python train.py --n_layer=14 --d_model=256 --n_experts=12 --experts_per_token=3 --d_expert=80 --d_shared_expert=256 --activation="bilinear" --moe_layers=[2, 3, 4, 5, 6, 7, 8, 9, 10, 11, 12, 13] --router_score="softmax" --normalize_top_k=true --routed_scale=1.0 --balance_loss=0.00113 --balance_bias=true --init_std_router=0.0256 --lr_router=0.00209 --vocab_size=6540 --norm="rmsnorm" --norm_eps=1e-06 --tie_embeddings=false --optimizer="ademamix" --lr=0.000739 --beta1=0.9 --batch_tokens=131072 --seq_len=512 --train_tokens=533400000 --steps=4070 --dataset="wikipedia_en"
Below are experts of layer 9 (counted from 0) of a mixture-of-experts language model. Rows are named router (the router's row for the expert), gate (a neuron's input weights, with its number), up (a neuron's input weights, with its number) and show model dimensions 0-127. Each number is 128 + 24 x the weight over its row's rms, rounded and kept within 0 to 255. Numbers have three digits each.
After each expert's rows: "gets" lists some tokens that make up at least twice as much of what it gets as of all text. This comes from a sample of Wikipedia text that the model never trained on. Tokens count by the router's weight.

# expert 8
router:141087112114110124112078080179103151104139158085124116106105119096154112134079113115096137105140139115162115095117140138160148103125139149155140095107184148102122099077142085165128149131129116179125118119095140127153093124125160159107122120148149120170121117150113092127118132102082118148122178132141138171121137135130136139131115099164150145133146103131142136114129120058151073134134
gate2:113132128180144130121117136136125150112141152139155168139097158129133183160133141134156077120100135085158114148122137179117127172144143131090069074132164139101143126110102080130125146100145087160109160168090171144135120115141139163124117125115130131162158125131136142165103141161125098168153134155119118172173138097142155086111147138101164163123108091107138100125116119103097080104114
up2:101158181138102153115137129114101138110158099111125159108145161073121111119148130111173126114139124103161115147060097143119155142137153114130150131103129149128111111128127142117124104126172147142085136099112163132144131150149147141106131121163096102146127129130115142114149189155127116145159139098119201123131148130183124137130115156110148107125125121169103104149117110140128086107088
gate3:159113119101126081157124123152120125138138134125142102115152084111091086140123108141103128100168155120136090140125094113105094149165108113119168135092109171142151172149150097062177161107107181162154076123113144153156074126110111101137083157130156118137145140115170074145146134127107126112125097126158142191085190165125117111078133141144081105146145120125136138123134112104175148146143
up3:109169119161103140080124121117124159163136097132111117132119184134107142095140158164142152108139117120133133085139171143109152157091130106125114111121107173131149121148150156138086155090111106096131150120123103128136131130166149135094135124074117148135128092093132146093115150136088138117079159165112123130158144106147150081116114124119152155106106126124088106143093176151095163149136
gate4:119113181106102108128132045164107144100079128128109115115124157120171068142133146146136111136146139136129168099129121122151136123101144139119113134138126126152130115146146162140145139101143162135093124113140143133156127160099117160124151115136074131117114120145057114105113131102124105137150171093134114174114106109150108147155149122163120157111126151104161159090096138133147122067170
up4:151128145111139132135142103153140155112189097095108093143119088108122117111131170133137160143137144123092173138146122140147125130103126134105100104124098123130162173141106141092132113134152134144127155162091104141121180162130111083137102092103139152105124092119140151166137084110108107158153134153143115104150114172114143124161129137167112123112142127121137112138122135141153123092100
gate5:110152091147144122127146125118116126131123096179141146123090110163113085079131113101144120148107107141132116143115087111111089103108132112136105121144122111149155143143109106138156144181074130135170165135147146098081137160115151129129124121122091113131093140206156141110127127129141162135124132127118150092164143112112139087105155144104142138160126133112154140100106115115129164113127
up5:111130162137131116141159108081128101142128152135128134107131090150137146099117137127130113116107140147103126118128055105121135127117113162107123124107142112149137077166090154081139131117123137127097140090115109146123104133129116135165129128118155124137107120144141127129136164130131132116119131118132109112138132152101157137054144138119141175094160132152131156086148137099178142102057
gate6:129096144175136112168129153114162124161125119162151166133141129111100146140133088156122111113174117139140072127144161134104099134140087119098119142105123117106099093088132135128098118129159120113120074097156141158156146129127146131101095107123140146132172159145137073141116105132107175145133150104147090145090166165111142144146125124107143087156126126149129152127120161121152110103085
up6:143103130165105132167128122116136123122125137114156113119133139182076134106153113149128092122137122105160078093100183125128072088156073148169134119085100099158185131114159164091135147136108146095165108126123145100170135151133092098107139128159137148081133126103126139101132100149104151137119130133130144140135136167112130129127149141144117157084172091091145113087070141149127144125145
gate7:129101150115121119122128130150137162130155095132085150134094090081090140098126117162104068103131172096134121080157118107138127143130095134162140143108135113147100158143173094137105136171130142093071113147139143165128156115116145093125108127165096123122138129097114118124104123113119105142118160133140140128135164155109124181137165147149091128098120101172147130191133137119134109126127
up7:145109124094133115153134090106134124148122126128120136114192115137130086124126073110141133121184080156152114102098096116143115121117121163161094142104164136137125149128086147128143112109101091106106125113166135166097139130127069148117088116137153108130148095141088137116117094130097120128166170133104113144129134164129138127180113146151118092131165075084097104103112137081106116102148
gate8:113135103146126112180102177165146115089131145130076143125130136136104121138096105130129095136150177163107141134140113154115148168125140140093126102185091122137163127192139163171118095091148086108100122119099126116100134191130147141121130129156104174159162118134070105157154130151127106127133102151116128143168133113125104098119166134099115148176108113123189088129139146126150131143149
up8:148142150127090102113148099130128143161065162117145134185129144137132128113184149144085115145159139114127145116131157146151116107099164105110101105173136069087168127140164148112088117128152110103118131145125126087114132126143104122137093104067104097151110137140138082167170117111135131114108106111112137151116119116085117149118128134072098114113149091084132155149121166185108125097138
gate9:150119093165119117117136134160108131112149147095140122136149123132098114118115135127153112125117119111093116134135127157121106169149125110136160120128168150142120143101141166120130112086113130128106143078095132121235111157153088158098110123153103103167108128103176130093129116164131110146118132124145167160131181190115135177132124141139124096164058132145115147124126157121123105125134
up9:080109160101104124126137143124153098137144128150088122140129110117102146091142119155146113130133058134099136165099108137139161093116132103127067087100139125195154121164080119148098095160169114136151173131152112121105125170141153117172123133142118120095148165087172131153127187172122126132129114108124117112114155155151132119115104173135143123112109122134121136175105136141134163136115
gets: ",", " that", ".", " as", ")", " which"

# expert 11
router:136128157192121111106177119143129182137094145133114138144128169149109095142135130152158128170113148092130169111133106143167139138104144124095136104168141146165124152162145141120113163093103133128132068128115115120152141159128115118112119130114066095151126150148147155170142126142099133135176153145139127147130152117124137131099094142080113149166069120162117151113095132139177143165150
gate2:139130106122112140140140154089079153095118104121140140138145145130120149092107127116111102146149146131139111129143113114178108118117176163097155103118112119130092114143193149119144123122126133122084125145172127122162149117152119159089108113144116116117092098163128130136128147164151093109144135103100111148109151108106108115108126121132128151110107108150129085154079161067150141128128
up2:155126129153108133160165146150150129133103143108118154153130156046112099138111123113131117123109155121109114157176142110079130133080145115122138156090120144135099109144099145129151109165060126136174141138110142125103166130130111133123094150139134119108109140117101146143130126130136135101094131142130082186156083110089151109125124144133110147162132124139132107139120117095089148111123
gate3:173173135148106129146125180120074117167086139122144136148109144142104114128116110115171157113120140112115098161161098077142144086144066139130126136125168161122107133121150111136167138138124106134120079142127127065164096126092122149128104115144151134145150152125121119117074144124119100099136116128131129156154111105126133097135163111110116114142150129171089105118158141125087097123101
up3:161169092152089103129135148106109154148139138106151164136112127132154127149155117108140126081130161073146162128138123106101092109111119115160132077094112136097110100143160098100122068119134138121091103089130143106128138158175132165123115121147152148120146148116142137125130147093106124114121142068146121146119145129102107146147152151112144097153157100154139090097139119151086124099130
gate4:115156090103069100070146105136135116134116130135147113120142143151160130120149179151170101140147152097132107127082089125146107142109125107127128138169127127135141128114149156113134097073142096160118124097138100121086100095148112133147124132166169108137160109136132128155123099150156137149140100091164102147106147152122165154153160116088102119170115154122146130139168136107138127118147
up4:107124128117096094144090096101109162141134141158124136154116118133109125106192097090113137147123136126136177138138055159143131133124104099135180155136140121117175112174106106131121085147116110079129131130116148109126096113133126196136126152141099111115116138125149119137132152071133167131135132110160180170170090128142177126116145128117139092169112137126144122130176134160126127129092
gate5:100110087140137140112129167122083106097112144155134150132096123167139090126119089119141114111102092119133160119174115113154135164130127144102130109128096134115128129151130091087163142140139123144082138150197137098132102124128113130090154105158159098170137129183135099093104137129106085118102164128147108116147139166147171126134120133091134120163110119140172106100113145088106056111171
up5:151133131122138136150088157130101140121129144131068152122123156140112140099180157117109148123106128143131157082119120103131108060168166119105098134134119123096139183119103136122115161145142124136132115138122147102107154179103134170113148139139161145095119135144163151127138113169125159180144129143073112131134089171156158107132138134147150160092145138134114071139128146103123177082137
gate6:117139106139153133137113154091135089139100121164131147112161132128111146138100159132114160116123128147083149140105111148178156105135157169122132109144113140126133159146136099152104173117080114121132137103141105104142117094136143085084135087134141127124149150115104140113147146056094110120142149119135098091092118116139115132115125156131092111155083127132087159117091147118144131098131
up6:151100119114135173114125101137123182127132109123100088153128136105150133114126145137154117150106115084134117157125136132160138136163108112142181179137109148145128135134134146138113142113154165088160146158095129128096146123086135147132148079130130150150161117122119139105114127127155124108142133077159144154123144117124163089151196105096147099144129088110130101158112127115094100160149
gate7:159126173160168089074152114122149136170096101169124110084098128118160144136110160166103122164120166157100145113168115178203122135100102124162092109139138139110125132137085133124135125146099138136160120105111122129119167130124155136089119127100142129129101125090148111166136083132115139114106088146149141157100129113116140165145132123116113122106133126135132211148125123143103178148115
up7:179112106118089098136140088105150121114148095163122128119148155139137141198120093100115094111170113152079098155132104129126125140131102154126136125152112108124142136127145088131107072084138133173132148110132092128140139124166137109143155094095144127172125144137133143135134090124120178111151124159119161092165119133117138124173164101143131155119142135132147112100112149176116106150138
gate8:103107120092167135113112135141094187142101100169145144147105147137129123156148145123149120141147120098120153150119097142104127132161127128147136144123130120123134098126166083134131128127142098087149117086132176118134124123130110117116127116147136105183129105128147092089133170108118098122107135138107134146136096117149126096162131147128106107127130173177195159086111112124095127166150
up8:133144106135181099108143136162097088106140179115133140111135170111137146166114147121134136102110076150169123148104101113151109136122134118144118100113099076097128118123124109113128112113142161149151142114107107151118121097149161139152130123160134159166081144149151129119138147106153116190107129187184080153151160161136122140130117170111105128143123117134125142117135132174155122102154
gate9:084145126110142113109107106122147134126138143106118120128131093056154115120127099115145153171150111091143128112149116193117161115110143126167087098138112099121117127110092123138115175139121172118142126131098120093124158138112065103117133106123160118151137087104118079160139138147110125119108098130112113134149089161104127105097170125133161074088138106106105144104134142144127083148132
up9:163134110133094149134119136141131104105132114159124096153160138135108135137131122079160115121154084145150123152145124143139152117078107138101089086134117113121118147101126125136125097119143130187149117129135118078108107128144085156113119111150137114111159114127089123132077152130115180131133149105149115182171078121127124120110178172152154117142142138117090106125115108129097115095084
gets: " ", "1", "0", "2", "3", "4"

# expert 3
router:123111110151119177105124151107156149146157087076125087128117080143123080098106144140134130090090145126084107114099122114115104133124144130147141094106106105103178120110137179123116138140119148133166089154095123126141117092144180121108102122115166151157117114112127097091147150094187138135130102133139105133125157103124112118144123103145166142148110188142128115141097139179158127150095
gate2:133115121137139104144165152173099133122088132133125159083095102083170162106124114133141153114141155142147138118107158129144111141134155112112134099191116132144119092110159135124161113168137105129137138128142125135151102116098133143160130100121118117117094108154118110108158117143194118121126146133114113138104170104125153123141098109146114134190116110128119118085163119120145166161079
up2:127126151178145118116130124150144150187120155092119130167134183157085128155104125123129161129112141109131148123154141166121131101156138183105177130128096161135159136121124141152137133106149068138119121168095096151149148118136151109133175122094162131151111104087144092111182090124122137122131129162130123133161138168117165139125158114141153142129133144151127121124083118114086154141132
gate3:117131139138121086100140111125133122128126149134170114138095080169113130124116092122143102152096148137136102164117135128154146138143126123161109175120142168191091149145141128126129178131123165162132102095079099150105137143110145141118085138094119107140057129110144128141150113146134125147134120120139125153120167099089116144091111138141093119095138136129165139138091119143141150121138
up3:151122108147104144106159123115141100097115111144114123101164125169134094102119160111130138152136151095114149079141128111076141119102131129128179186119140130140150147119149105173132108110125111170144099137104137084142098117103100093145130173089148084169123150155141085141131144148154125133145139135136137164156072138103095092125080129145114155096072141143094146089118123147112135084119
gate4:114147116120094128187153084092157113128099087180117145084132115145125119108168133130152196136134143115061110125123134065119139118122135131112129158146120107125105122130125138130156127125147102113132138127150158107141107119108117092146112155119087122101166117177125112139107120154162143139142086142129162154194128136125144141124167127123085124120142112136127114116140155108128144075102
up4:144126119167144177103130132147120102148113091135168127113148121096175089118151121123138174109150124128119124112089169115126108150139119167161134103152131130138136140132084133084172103113126135119097086092134146158129122146110121125143119144149114096125136085135144150125148147117126121111167197160143106143116127146142119126088165087152116117134125117110185100122143091110130113131132
gate5:149111147120145125155144109110085162113134134130176121151111158136165179104111116110123084145106110147085128182113149107099136163148087139163100152099139157134142169165115125073150156106155179124119135097146140169132144142111150100123139130139136119119149108173158137111126128158083114135148078116100109121106147123104126107131184159095159121144129101134105094126143123104154100155117
up5:167107130113112140130176119152124132151114104086149131123106148155114133112101119124090167141158166110140150113167113123094105099144136109210143147141098121129126097097153115160134150138107083139112119169116156122121108128166119107087112148110132167139130129127144129133086163145116080138117132136147109161116141140126103170173102141151136146073134117105115096150135151163119172099135
gate6:152131160126086140135133135144151123097130161112138143121121178115169102110157108100080134128074206124145136127114146176116136136154093166127130135088145159101123107071170117130142094099068148108131115114095134109131087110104116148151112146087114113144123133160141173137105125123128141103206120161129091115114113129097090134157110123119120133122124132134093147123112155159171113139119
up6:105135178126119111153135110125151103143130133156071155183122128143120134118204124159195140137120162134148137125102135134141105100130125122108137159116143173107158113193207161129158133131126106103128121109149090119096122099114125115116086144139130115131148132106101112153097132077107167079100092143123125124088130148120109087090161145154157101120184122124169119165158132116143160123133
gate7:113128161115127113097120133095096118127117135104119111122124112109116136133123155136125135108083170125160109171117135116114166110144095161132168071160095134116122165109153125150136131151147157130136110129126109156124137105110074168139135132130169133129115114155102117152125100102146096123130110177144094129158133143109096151068199107121131115113147117115134086146126137144113153123156
up7:108119140086109163146124131119154095123101127140111122145135108151169145150155099137058152103152102135107157079194131162169131151127108116131133109183146113100114130101187173158144112141152073116094182127150122117113119113137173152141132156142084105144120154163157129124125129113192171120117118117142133143106091116106127173147126138116120134142178115079155150102134093126127104133093
gate8:136134106129155111172125105168133171102160137149126115091128143092169143109154110126142114093169090110121130138133146085115157097126118147148116127116137173130117117103117133142127122118127115090145143160129132135089133147158129092131114146165102108127107165122135062138096106124132118108108118109107144151134108167111122118120122136152160125143170142118129153173117135110099157159116
up8:091144122139161131146081135159182097156126109130152122136146161136129107149120151151130167111151118095109158145157116145161123106156118103144148112115118119126101115117214100148149065157149119176134111116126139158120140138141116113135106138106145116123117121135134100156125096114114133136083098131165152129117095080108111113149096146103123121167153127133172153135093167130098137134156
gate9:139117089130143109132126129147106094115092122092149112149102170124135112097161123168138154137127101134133145094110150120152078122133149137139126136094153107136128107130163093106148145119159154149128147094122144160157138141140128113111130120159133072110108140082127114173084112108076157125156123109189120137122114139138143140095115133156129182142101101132120121107114108128156084138158
up9:160135116126100132099125126092088150121118111106181092164071101135153106142144101111124148101139126129116153136150191135078177124153145103125108191151126181078105095099105163065140152109134131114125123126138167152111097163172135103110069136145156080118156122169150133094145146147149099155115144154127119092140126128118105131121164106079127172133113121132121179109131136108151131130110
gets: "1", "2", " (", "s", "ation", "ers"

# expert 2
router:114156181100135137123142157097106130100177097133087127121124132085105137124168074154093114155150105135168118180153136120171154121124181136121091166153168149102134132167086077128110123099141141145083137138184162099097077122160132107120103125110139120130135118137136131137067153105125088093141122146113121169157122155132133111108124122126151112142111148159104145108131133160094116149138
gate2:112141141134096159114125162140086121139121138111088104066120124085111104121124088098101096118088140159148113128115133161119146083137109115112137092137076126092093138152084114135137135152149159109164096108109089146095108127137100133127138130088108135153184125158089166085141129152142143126149133144140120122108128151148116131115107158118118122109127188144094115102124119146127075089130
up2:138129144128165147127162112112135138107143136087082128166147140105122111135162140151125136187152123105152113095127153130099142130106119100157139163106142129148177124134117064189087115150108111127102105168139068154156147177119161140156131126154131163112112131165125121103105123116129101140136156163128137129141168120132103130113098123134109116099095152128172122133106152133110171141122
gate3:119088104126097086127147075123116126139124110101121170111113150147108126145146163135144109120144105146138157154135142145097086131160139044096112112098167124146148147159124146105128152123112113142152136165096114122111178123173125123135159147122119146134139110170103136124127106097131116131094104140148135172141154125135117111127146157132133120122128136128149150113102112137136132114091
up3:119139075106102113104134113114123129141115148114120134123151137128112129173116121157101111147165131154131125128108118134126104135074090063141122143141118142083154118095167099163137110118085082085188150126078098114106128152135148163095133127120134145154101121098106132137088075138155105125137129180132103130131164110136149139147116125178137124120106140128124196155125141126166129120147
gate4:129123081112130133115090116145118121123142110154148133114146164078165146105144142143125113160187065137080118154126166125137115162136143114150097088141130151142153145105126146121153087164110115118114142157129128148154083134141096123117128135138132158120138089114127140106166092153101127125118088153118094092161160171130157091155097093175101123125072099121163147162133120130113120159120
up4:122137126112120097112165148167201132114097131173148108114132111124157096155096140129086149142128123141115135157115134111130116126126115153118085149116124144186146165090148050111134091121145091132101108120116152152111106132137150129160162131107093094147128098112129104140143132086133151133146121118101147104108164122133152128125149143123109098077138146162105131112088152133108126123145
gate5:126097079104131131158157110142131167109094145103114096093133151133106123140103129148159092146115134090092146139138135167115104146077109108123086122151129132127154105140127162162183139146132122162089144147119106105179140145151167163087150139125147148136064139153124115138178127083126105132090117147095126127116127108089134153094094105133103139140095157109118125135148108179152131137148
up5:109097120152107111138137131140100160159146114157127130088157115143093151180138110099169131112143122168137141173110131122123094106117138125163074143127119148126126114095195142140138133122099127095134103151147176138166106090140132153140102107108109133143159167129122144116111097143102180142162151135169131146134120138143126127154129151119134153141115144143126112182189103179116129145116
gate6:136109081118154150138132121151125135114108200139091117140147109129160176137132165167094152131145127114120060155151141150163054123138105128100153114093111116102110172111084114161152161126106135104117128139136125134149135133122176137156147122111140103146089123152156093143109135119110167137086143123145116116106165124093138129089133120112142174139110119102136111106146114134125141076162
up6:093151095139100119116093144174137130093083119120144150135110119103126141105160140144121135138131115148110105114116147115100128160157132120127107132138157183087167137134096120128089160150138142153081114076103141109135137147164145160128115114128127154122163130152098150135147147136107104127117141167128147132120107142124121083145099170099137169146104167146118119136077172104106111113163
gate7:108121115142148128123112129089130099121101115115146143098146152112147116107169154121148113110134162100161112065149181118159104153131144104144121124105107142062120100116147101128107126104130132136128165150127107179112121141151093121115177122142106144120141098108123076150137128158155102109142166125167122092188168119167133130139147172147136132146116066137098147182100157157157130115121
up7:140139119102130125112163129100128110117153135129134116137132112120107121134156129084126160165162179138127118156102140113119097143120108123120120136105149134154136099154156137192119178141102150164176147144120132118087168182180137109081119140131127160111150128118126130134079161146122143131158123090121133103124157182142136160096149107151132105162130095119156145127120175154122155122131
gate8:161176172124151191137149091113099131112139150130114141085132141135165145177099148086145153143115126153080126143120135150123121158143142146167148117110121107155123124109165150111135143120150097082101128133143076133070110117139159074117124157153162103103172137109114138138125177153142134156124156129107133131088123142149154101128141105086160138120098164139118100135137155147181089116125
up8:120097131169101122154147141109153139117109125104144108118136144161120096104096090127111085123141125130136152124110131162124100117092147148113176143165103139123146144142163180130120141115107128142145121153101107121138119139113143113173115111139149104102070106150129135147105142157171162172120088169135099152165154155124128134121141118121114113124154141123136185105172115092137165090138
gate9:124078123126132163148140137149096163119145084179120126132099120136103141114111099111087181116123122166150115132123099122123113154078107099069116116126133108144111135156146090159143152108180102082152138126123138143090147119159139117154114158114139092105139094099077142156125158146128183181119130096099158146087094100141162130123119131137131112108125098120126108144151131125138123107103
up9:134111128114120125083137136125150133152126138122187149142107127149138127100149155098159092107118128152131098160126142166101115156116136134146143114109116154108086138132132133106204127107122144155127153106104093135094160145158121133126178078115141144127076136126139100142117094147144128130125090108118102170160144128148094126080129111109152115101090155107124149135105091121134134122089
gets: " and", ",", " in", " for", " to", " or"

# expert 0
router:151128101111096100119194103131105175157140111132167130140126138164098163139123166134175081110140094117113174151075119125091130120155116129150175148111135071133103111071142134085100154133146135149112161084108068128141167110131117135160098145118130096135092135127122079148132127141087122105175112165129127118133117169147151153125130155110115116121141115145114137119117095135155161144154
gate2:128137123148147139136103087139150179183098137152120150141141124125139175120108114171123092118137130124118175117112123120097103110137125125125110086134158110116137111144067110101147128155083105121132124165138152101149129128127158117166146109166157100123116120086110130132144129141159093132160097146096129148153147082109151110146124130095118117160079131134113090133084185111128118141124
up2:092125123121111109130143130172137117121115130146123166132116149121144105137157119147128078116139157116119116122108095106121180145146113111100089114162153111133125105155172123122186099122126164149143104169129102111152109151100139188139108094089124130187145135115124144114127167114145113125094163096110107150121145132097142092148120138150083137185159131152164138143137118151121136118161
gate3:124119132150101130101098134142150155098154152133106117099159119150101157147132151104105103112077124149140148101103129138118168121146110131131112172077123171075110107081141120158126116163088113126124106156102109159131124154094145117116100144121109144102098128129120153106144136129145081094118167152095138150148117112087113111143122115132136128121153102146125109132116127114104107130115
up3:152110096091127136127128142116176100160098125143096130137099166161109098135106168139142126117075126126149129113151156103127098087137133158132155080127116123098088129130118159136129149111145101117157169152130140104123121142123084083082177140152157113116118160108135109138154115158130146140124080133103150141113107142128166141127116116113145166105129144101149165113119136142118080131099
gate4:158159163144100065116196127144146138127104104113063145150115117065073108124111141107173124106134108163146104125065127154159139136137142119135142113153137083123152104140127140141112159143153136116132106139157160165144095094160132081138152142118126168129129132096124112114125139163135090184108122130115163151090146110149119145121180110077160154134125118113118137101126140147118121132103
up4:119115123129138137114139154111113145109139130134137142106135139116127142158119117129124112170102133090112124155062117172098116131119147139135151120139108137115117121127101109095127147121058154144099119116129127152149132126104130140110137112171115106079160156134130097123128125091134148084108166134165138122127123114125154208137117129173120155179139167186157113177109143128147097118088
gate5:160116157100097125156135143142124112125138095199124103109151120084120115146139134142110087106157128133093133098139123121154136114086110100082114101078130140138126161148117110142139125121152138124105139130152114095137187179105161211100107141098125137114130122103136163133144105123128137114145118118114091113122173098143147123126127105130095117142113137120132084172137123155142149116140
up5:137080120124122124103135096132138114154061135142121112120166100152160141165146116119125120114145108168137165123091143156121111103143107118112116150110160192112146131094140148156166128108121118135121111151113105144120134117120159085153140118131180145134117145175103150115106150115109093110057137117138158115135154148121147153142161089122151157164156117100127158135142145124089167122129
gate6:137137095078129114115120141105141112122121124112119104129143146147129127101153097096125131121138129114176131096157175135139167166118075115097152062159101132154149143102142145123125109128145094134168088109092140082158160148124117121116088103135138146148097127123132134092075120132157123138154155100126126149120137140085141109105120118168118142130132142131170144102077146127113136101132
up6:193113127148123119055071117110113111168141108146148123090092121145128129176140133117122119146171113127134142159117120147116128120127107109116146138157095089146126064134093115132120121128134118090158125103131148135081153131142088125129159137136099098127133145111156146145122086127119125119143113171109102118170147128149147121041135145122197170133080158139172113131126135117147097127151
gate7:139096079150104101167107151132140117138136136131176138130117137113126126087109125139158115126171140129088112146132090093154103150120074095133175145131100121130120156076164147141190115097137111128136120134123142168155129090142146165149095120118135083131120102163155132158150179105162122146076092117147147158095161133080102093098088144126122121117127123124112141125094152146166163079111
up7:133104171109097106116146099135135164143103122096088117136174124133127164133127139108106126165136159109126123133097106125130146171121071136099160117129151140185136125159187148150142108115159112117145115126104177113108140143108131100131143111079163154172140155127089136123121130092116151093131123073117158093155121147150160138146185130161138131094098143139102090120100136122165126147091
gate8:129137123116097140108128117133123192113118119122112109093151141100093138145143145109121131097145121128139150130107093156154137135137142145092103120099126098119194140089132097152137145145140138155085167164131107112158115167141131095113151112108097143125114132158135118159104068145091124159183125125100179104165125088129121153146129150113134139150105157127121120116104118139133135110116
up8:111067117125160110141117142146120128127113152204111124123125131134156127110128130132133140134116085110133091159178120114120112119111147160135165129145113153139100122150150113120153140131095075099127088128163153103145148109083170157119110119109118148147143099162125160125142148091102145100069135105140087091149126146134143104071113145120133161118094116114114105137165121130091106133096
gate9:125164146138142142108160157142137152138136132097108096130094112107145115135142095117114125134132105085177099136117147122131071140106131161132115132077110150152122111126135094130141109148127166164119147149135144080121135158141130094095150089138126128117177101105132116089167127122118165110164129171128126101152084134141143131087140166113095143174125134170087103151147141138150107154128
up9:111108143164124157116139159163133164098135105109119127112105194120079153122127134153137086142118126126105122106116126169176159149134156115120122156117154117184135119099118135148108122132093099104132137137121183162107099136161135147101147101156112118122164183081140133147117147135129161100154121124105156127083148099109122058129135138088104149139180135149118120121125116081116162108163
gets: "\n", " ", "-", "a", "o", "9"

# expert 4
router:158131168085083135144120126116091119138112138119097150121148150108140133137135126097139120126143129177102147139115159121118134136143087144115111118137162146133141128121123170119204094115183125088136147133158141164139162123153081152141144122135119151146136086153160140122111100122126156139152094102111101072132146141078095117145139104114133123118149131050099124124114077149162117152096
gate2:128134137152141100149118126119092110099134147125098132152131152097114116143164162116150184133143120136085116181086190104117140110121142137150131158151099116124116151133176117140140159155153137092119147092154137145121131100131094138123113152112099138113144106141159108123152144125138140113100146148130137117132162165128137100105123154110091101136127114181162117149185057127119110144123
up2:136155113055149129143110140093173106148162122128128109130087089147118143087121146105092108112132125075101146139131112092121145146116096118131119119101158132120111185143153081074105135170142148094115147081153101132101103102137119119075141167125145100050141092113148129068088150152111139135138112133146108127096139110142141105109108099134104178083142116116108147123126169114165110108142
gate3:122103110116134139147129148148156142131073150113106122143123084132143116071135135113151131132114137091087135117087121119121106122183121104087105115166098130152156146161138134116131151148142115119071145110113101110174103133132122134122116168135149117099145089079131134081133139126124161133100104107120133139133126143109107137102102115147066119142129065134099134116149089100142149088120
up3:146140133141138096122109102125114093104127089117147083145123105149135099138102138123129115101161145156121123098117147123162123125127132136147141130118112150117074172118098136102135106136122140131111136077155128082090106123117084085141131133131133184108180134150113109106134130152102150175136186138128151123108166126132158084125163126110088154165129152109144156150147110090074134129159
gate4:149151147119107132138118132113114135132141111129149121123126163107080161155105133125133136059147077118127149142100216125112116227090134146105145123101085147192116074082123105170063136103133127149109120112122138136124159149148135089095153084147135137111112131175135118125155113138149149087127124146181104101112154138153123108100136141102169135113151123121110135130101113156120119122137
up4:109118141115126089162125168140145157109119132142143125140137131156111128142117140131116135136135123134072115129113170148119093167166139127136160162139099099159168110106178175140131157162122147157120135152090104177142108119109140114178102122129173181154123127119142103137177098085078117103081109128123120150107147108113147080132132129159069138120153137138117084111124150115149139117132
gate5:121152156124169108091115131130129129157127108118125140190137124138065108142133175116121086140155128123130133117131049112132182082144132119127105139160138127130124123121162097104118110103129137130146125136082134161106112139081095093125099124114131066151131103109190124108123095166164141151129122141116138168115100119083116134151130135142139092110158080130134101117110106108111115153124
up5:105088154128121135118145121115097126125114101145131125144108129147125119137150089112164183127137119102190142125110149156089070114180139127073130135098116074150124146127095110085177080124139170124123123127116117133165121096147103116136126117106147111167088099175132151110128139113146048117113116112127068124134129145108123145136148129112119116152120155135092132119144112124082115080111
gate6:145121147105111182073132094129120151111105145101118152118094113164116126119156089112133134118128155141139158088171123136139124131128078160154125085131162144109098093135118137125171146135168151137107119123153130142161100107103094163163114117100109110126158131138147133115121121095142119107161157146115138122116146145143101148097133121133173148147085113117158085136104074161123134096114
up6:176138143134104157106161119162114144153129145139160110092127121131099095119170170153119139091128116089187162143139112120122094120120150094102146123098148169129073139147154110104109113107119124128117131100091109171135164123151121129133142045110117141167150142088141138153179169068104161122154128115152134112132129155108118153119148118080130150147094101118124127122116103157157107137125
gate7:172093157145129131109116132152123136135137096100144161159117159142116127121102124172136120154157145106087145130172149110131145105108133166110102130144131174132120087119067081104123160141127103174117130130099151119093133136169171138120167093120145154136133127120106106142109131106092101181152080136122116145103164127130095107150102125092125107107124106119090158150089170122121136101145
up7:114130124102158146089123122132184116157141122103119077093152133156092131093100137118094124152128157117083123122137119144141125169127116124145159121112102152129148138126142082121116126091093125121139098146120128126121127136132140139156109125107159129175163132102116111147115118140122105122144121094124094146086150102160129128114171107107150109114163103114075120171133161156103135144151
gate8:133146147114142140144127133100111137173135087066111146118103140147149133107147127119102110125117123095137173117147145137130168093159146169100130187132104146143140120082113121058115117140133144116162144113151151132126092122160128074132119116153127151145096135121181128088114077131121123103145082126131136124074162123145151112097078088142119127146125109143184143125135084147144095150146
up8:114104075106143126117113114134129155132149133105159178115101115119132135128136135167124139155112131105152126154126115106149127118179134091101123155124118123117169129143121139099131135170135117143168095143111121100078125088156138126129110116099125137152164120121123108120135109137103126119112126163118147138090154118101152143156116131130134153145160171126153164139144124162149174097135
gate9:168116171110149102152150166131134125145136136116078163137143101146130116170079108172121153137127075156140142110147150129101129127090108143113166161099147152089112127092152178114115133130129142102147121130145118155108128134099106129114137145114111078145098122107147149136099148176147122109138071137127092123182155131064140159124180119153181131128132145113148096110121131113081131081131
up9:105126091137123121163137120140135127127121160159131077110108160127134124080153143120130100117133159146077156120115148101110125191176135150157135120154070129122104115106140137161101090146122138179086173144163117163181145159116161172164153111139127166167149158116103104106130148143105104129110103112106173102151122082104142142098113140100105106144133124130109156146145143149166145173144
gets: " |\n", ".\n\n", "\n", "\n\n", "==", "|"